Experts of a small language model.
Size: 12 layers, width 448, vocabulary 16384, 69.7M parameters.
Experts: 256 SwiGLU neurons an expert, 1 pick a token, a sigmoid router.
Training: a variant of SOAP for the experts, 435M tokens.
Below are experts of layer 6 (counted from 0) of a mixture-of-experts language model. Rows are named router (the router's row for the expert), gate (a neuron's input weights, with its number), up (a neuron's input weights, with its number) and show model dimensions 112-223. Each number is 128 + 32 x the weight over its row's rms, rounded and kept within 0 to 255. Numbers have three digits each.
Before each expert's rows: "gets" lists some tokens that make up at least twice as much of what it gets as of all text. This comes from a sample of Wikipedia text that the model never trained on. Tokens count by the router's weight.

# expert 2
gets: " |", " ", "s", "|", "l", "r"
router:170124156144119100125142094087157155095077135084161095117123135168164082118154110094087118061131153165114149093166191095103142114144067143096097135053164106106185113120166082116095148123139136102149045117125185171096077076150139166134112113117071185120176072195143135079120135118175069079191131115121120093090122063153096129148143144117
gate0:158146097156156147104093166116113160106176092092096085147087092160139062107096094110098116156124112105067183137128193084103142104138089169111109149107112169137172116141143111162136113113167142149127134127094095095181079206099138144135146080088150187096174141136105045135101130100196040127110142121204092086146109113141068134195095174122
up0:149126140180195160045159129079130114154187124122200076131078129093098085102170170148090195060154094141151180143154117147164228140120101182136176123127108114135157123087125170117093059125131112084131059116072140107091113115086143136137140125109118080142115101127150091151133140167122153109120141085122127134135164093117148116056101113128
gate1:167182131079142067119118131156131134144130111106071096129162147181137067152191153128083143123146141142103147177108152141116101111128082138177125096104094078211087100129130158108164178106140165163146100090107144129158114121129094082128129130131149176046124151109156121153086130121161080142142136129059158111081133146117119131154099149170
up1:120102076139097126128122160144114173190128157146146090112141069086078141128153120136148170110062124185133168137067131071073063087072069124102109100133128161135150166154149156167150121107139141195133119044127124132121119225103148066158062139077106047158174120109112086133062119109126121111142125146082095135109073111126121099138115111117

# expert 1
gets: "ing", " had", " has", " it", " have", "ed"
router:185130100100142210108148132113074060123118077128131178142163196096194116174141137063117148194118115134168153126073104150156126112170127141139122105140074110131197158084160134132098110141131138146120160157165085122149145138156158054124120107118118090139128149161156172102123115134171121132123113098154120125089117085096114142109113139144
gate0:157141127146133055120136134172135144186112104125129217099090140167159081147131132122102134115170110091131122080125115167134071087125121103198085141135155105092135175102140155087096117191054178158105108163117152120104119169103112165114118150095096104131086100101118118126129125142120137103128131136145161137139158095173095172050115161156
up0:129152135127158113095138135135178150180121140140072178130085202129166142149137103108185111137146107108119118129113184142101136094146131070150080114164122118183169121128082159146129139127155129087148176138141178135150100118138089125135075219157134053107125187157149123149134114093130129120106127170065110175187147137097128091115115117104
gate1:145130112172197102133127053102160106117101158099103149095127158133115156178151094137140162155105131135158116052132139121124125152128101109144129133103205150181126128084110161121109153082099152170091092140130128144129134163122151077156171096133131178165224165115106197122098122142107063088110109162201114136118126111118159132101100116184
up1:178101139158130131180154102127109099129086137159150139132158137143127135132124123090131159123121143132146129138102126136085085106113165159134158138149142133077171145076093121153140167075109157106080116109127143151162204150187109154152091046162182138172088137151075078142140136150157146128172151123126063149161094144192135179094078154233

# expert 14
gets: " in", " of", " for", " by", " on", " as"
router:058140169135113149158132127144077117153120101147196140149158185159108092090139063122130065101111115138098119085165138148146144088174172136116138096105112150155106106166093122109124123128170101088049122131151138090138154105148163116117141078162113116136152148130143109148092143085107184123093138155167137130114122174101029107096179135124
gate0:109125110136138129055150139214138122131131086148154155123111125230122164152148082125140168137111138107118112197153133147055134181122122163140187154112115142126161125131128127126135100148095158128125133170108164077078093158115127125129101121090142156167159135120119074097130123146084129135147180130106130098134088132156117123115152159124
up0:130116129113156128104153140101193124117120171100130066125104080139133087123161195127130084105163130165121134103122106111156124148110137128111159131123202090096091165138099117189202098165033161114075139073129130142163133138129158174131152176153094120163047160151127124019107130101097139130136143126117131136188144110093112098161136165132
gate1:199138192117237172109217114105148130104134135132158156140122151088133105055163187115127121094106131123123107123085095132207093086126132131140101143166126140158103201150125140118118175026025091125183119129135122139150134155142115098118123148124102134124086159137127113099115142147107135170107112090112132141079135111125168175138132124117
up1:148128154153071151146146169147089134114179149124157104134098134082075092116161130139145176130157104176163093102140108098000054121150133213177139121161075187137144162142121099168197113055111141085124120108138101092174096148132142141131111184127060159097189120116120091081117131177121163139123161096139117135085156204095160135107117130108

# expert 3
gets: "-", " Ch", " Y", "y", " K", "u"
router:116115121164074085169142156078142175121148138131098128128132127189135133091164132092192111123082152082112078174196119039135104133113056163128236030090084155094109141113184110149164171137105170168091148113151150152096116189116118071125170162184080112150127140175150147097140138134140134095148177174126153148103131138132159115145104139159
gate0:133110168112125080124153113126139102129148115116122139122121145126102178067129101117139177114089132158166117138117150109150131162141103080113141099152084135109083106101178197162125098144037127144172135111090137136056114174111087132119172206053157140145121111090095104058107115116096140130182127127158100152102144163110153122132097125062
up0:127178171156134065109185146119118113134099129147122086128157154056180092162176153049117107083133105060067138147111142147080123154138123053116053097131126126115122136061148121192121133112133137053092145132125134159128070111198121115105143130050147143112153147137148091138084136132118122113124100082120138066083153205107129123133133145159
gate1:177149106115074163155165133144074126165122126129116154130130118148056134172134098122121120157097083178171104169142114130094092131133050149107118123128132087150132104090118157109150152143079198129187146162149127081118153167076099093114138152149106115075106110087081132179074134144194114059144128115053126169120101074134103174119149132067
up1:145111152151132128115116061089157187069146148118073068132192049126111147134097116088065142180103126114135181161206202170124154130121122090095108124136125144143123114134117137102151136121098147107161089131144109128129135127116149106128090166122127160119106107095067180159133117112083125142175119128086117143163059139113149108135028138103

# expert 15
gets: ".", ",", "\n", "\"", ")", "s."
router:115149171165089180153146112176138104090102146091063147085116159147095084173177096175168110128194137147125095117124098190079175177138181126193106064175137124085151096058073128188129099148099144112085150087134133168139190136131120144133090101081149153146143152081094071096123140116131116171111099062091131141131056162121149096097155132081
gate0:139137142188127069123155101136149078070136126104137098133120122126100080137157124111138143124109122126152125137125132107189120104083067118034118122129105130122108138100163120099122169128124130102100129180145123110150099122166076209067095088083113153142125130096100142085139127189154132072128118187143141098094179141143141110159113124120
up0:101134102119136115164111175128131103145140128078126117131110051139147156133054113164201121089120117149127139085123064109082055153140127135119134140148108114196105119055078130135130129111105154095145108070188128132077127109147131227130075115121185091068143128065109129162178126130107095128158111116141117106126190194120072049034184129177
gate1:105143102131148157112091119152158151121160124133103128134099107202028146156115143141098132088115058161125143114181150098170167215064178117154120114128093138155122098130125174082111148126181165141155130134128166146161130128144181108079169151158161123100148078146116124088071100134131203106102126076061129097158132152157153094175117133084
up1:015120121107098128164070118116216119143123080145148122121074124128145110134094122106136153037154125164050137144199187163115124122060123081131133129207123145110108109141147138135129105129128160138146128091153041157118128130118185101115154214146138182141144071138064179124132132076124104130098103129077122182098105048118163092122141134128

# expert 12
gets: "\n", "===", "==", "====", "\n ", " ==="
router:107121104111134131106044125162105117152122115170162114125090133133162129109084157155114093083091141133086174120099131124138160124072161065105115185120102103144105118131140133141116110138144118045071101166103114134112176110140163142123106119135156102139086173132156107101170131078124157247100145133113125131183111163107130108125132119133
gate0:133161113132058070100103131148131139063120140114147092134167128131165111133108097132073076128058097150090110068132140151073126128132090152100090057095177173108122123149135179119113095128171118208184111092075078125207095145078129184156190139100142147152117136121090158125103132120163121127154128149090192105099132177130223157137096149099
up0:122115126072145152220123126174109129128119132100064110123144148042119129117136143176173156179122128113127181157130115125111144145110161171127124094133110098134097068101111172113170122099135124138126144131126157089116118129101171128127129118119095141149090162003144157153140117128153132118086068154200127140130109166168121160110148188173
gate1:209170079103132187133131101087077165147193102104133160137098157144062130204144144133134160080149173130133185141168075131178101148124128098100135109159100110122177141111145162088137120181139111160124075119109135112164126154095122118166140127126110146136133158167115112141157114106157106101153144188119149110101133063098118106161124098131
up1:119154100103134144129138131171166125130162161127066111134182110151161121125116117176159145173098147129132123113129111114173136110098103134126127129132157124069104154115129131137130090147138145139095110119134056153093146127058103204153141124133058119146090112086164099123141103177088094109087093147172132145135134141146116129077149207141

# expert 8
gets: " the", " was", " is", " The", "'s", "The"
router:023064143167123193150124135112139113200093096103138101082199140098150114150157120120112114075113111183156134110083138120105111145125110164121094150135081124141140122053113145091125074127112138050221135087176071127141150069177125155100125205140114153148113136144149173151118110139135105152096103102127114158110123170156151117166126157133
gate0:108083118098114132137126168123156070108103147082125082147126122093119130157186158079130129190066138138177078140078129114104180105120137094125138133104162151128184095054066129141128112138110150128135055184144148142127161081121078178115099156091124103160123136147162188206129141142165110130116088118114071174112205185105168166161084132095
up0:172117161077112113120122159170150143197151123064168177138092132157130155134166161145153184116056170181157115121174083099125118132158125126093197117104136167104136068131137116104148137150159139164179068116093166135156160161112162096118170151117132098127190157062122111069122129185193126065137117124117110185131142088135104167163149173159
gate1:150124162150082125200073180136127175128166174151120168149100149103193072168125133161195121118150113022135086150160147145127065182123179116104138130167103138116117138069106080124112096117179100163127079138134129099133192172128125132130129135168124134134068090206161092154103133137176040102191144144141127165073112133118154137145130090096
up1:135181106107160130165150099161086053105140108120078112149093082137118125107075118146130136138100179146063089141122119130175090140158110168128074092090108124131148131116076138099118135126087121139113139111080065118088080106147143133138060121105125122128141129118090108098125101089135201130040069140193105137109121170127180125095148143146

# expert 5
gets: " and", " or", " /", ";", " but", "/"
router:136101123106125113137171124144173120086117158126063155112162126117072166074098118135162090169188074118117148130070141178102098120183116200138122123112132148128126168206154077092164148123099142139169144155135099110130081146149106117143078119123093160098181132167056146169137137157129104077100111135096123100088122058176120115138082130126
gate0:136111152117115084078138161092138132122087104131143177141236148189033145099092141127150090128130112063116028100143116202113148185125126126088106106206147178204145154110140110067140155106131122151126129064120142166158136132130190234163089126104114146125095138161124109131123124145129119127141101093157125111081140148180132131115121147105
up0:149140157081090110146130142145119139071062113100079207109110044127198093142121151126224091141129156165121125103171119072128148197147133108126147125167155192089151146124116012128133107132175179101100149108133073152082136128101122138169176112169125098143101102160142119153134135143116111086143152094114126079149129135129129126117096123127
gate1:124126142142087161157096166123159126139103145154129167124145100058136169129128131118079115163095124072157135077134139124039133152107179104114129131114165151135105152149138172128115127147093171102136181136121099070127133140092118122184145154142176152126122104192110120073166123141077091111137135101137097164114127106127179136109200127138
up1:145151165145115206154165132155096171185134185173180180118184180067157154140136099130122079128154107157109115041173131202149156164138113211189086209107079114090138109083102147120186110138092166162169163174126068111166128121133106124135140077049097107131137196161143143083101132162110129110126168171135111139126130110114142079095143105161

# expert 11
gets: " |", " 0", " ", "|", " 9", " May"
router:093116119138155133128047152133108123144153103153151092132084152154151134116089145158108124115077110123113150130113127118149129149092180073133103152121099122151097084146144154142135115119167107069037118138095122154110210103115172126135119117092218101149078133093147107098192124073108152165114105106139138128194124158113095125136147086142
gate0:124153114138154131099075120081131134166171117127102144193147164127137121160154109101155126089142088186107144090133129085154165135063156103118127092110191178108117129129098139126130115142119146128189145059133165113126136126126153125065099191189125142122113128126089129111161123147068197105071116217159126105152133157129125082111111099126
up0:143081121164120103095190170135138134124119118178162156096120134078108136193108083197160087110164094074099135113138174131125146159162113146114080108099152096129128167122177142114133102113097132134137103069149124168139112130148175106136113197113149143175136108032111115148122129132127093122117120113152166119076127131130159132119061132109
gate1:092120189136112147131129128118171082133096094123106110097130137057128089117112150090137165104124112127146122090155106156102147152101107108103140149152128080126116115149123150123101116136051136153184152157088138138133176146076172153130093131138099140102201175140088130122123112156129075097153143132092125161098109133136116128122163145180
up1:151139146137122133175089170124160109195145138136128110116071162127137122137126058187128220186095083139094076123150132154074081125119122096083168140135107142158100106095165081137130144130142115129139148131152106125157119047120133144134124152110129125133132097166111111117135143113119114107092060127161125118187124134168064127145084137073

# expert 9
gets: " a", " an", " first", " of", " one", " two"
router:086166084158115107088144151125165145154105129129139133130133118103107125070187142121186110113164102123103093187164134134126162177137126082140207112134112130124143173107136153171162136108123115113130129153159153100143140154100180111105126149125101185138118130127077177150100144181139111143119091120136103121101119102096136112123110149099
gate0:121132151130149115142128170137129146121137067160134142136152083112119067116120119158086167159129106093127101121204101171110133122150128114097124128099138140132185152085225117164093139116118154135034144103127135141157112159110150138139122171129079140145173131109048138104104126091137158107131128094120158089093143124142096132092171122127
up0:151110075117176157098105056195125152121119103082078085111151165133106088069154105142096183125070078158143090127141023120139109149101095122136088075094147122134130099160126106106148097107097064175164128118144146121122148142149132134129073114118104120122111198086122161146111081140171132164114124179144164076140107107141186102154179097156
gate1:067134153184093158090067144137179148117139092133106141149098096084148181150102149161112143101051118139130203150129094133153082083110214169147138170140179136070100174139134101129084086150146166125119170117115095111171152120117125123053142114113090141079132154103141148153091152184134138109149115199111102164115125136123155128094128121129
up1:160100098077238075114188085122123127155106143152129151101214131166149068148103202098138109104165125154151093141144123124145126118125079124158146176098125176102140131143127102118139117122135093152101128147120175162136139117128131195113061127136142132137127190109104121129161125084124150122129103143175128140130121095126108137106122096072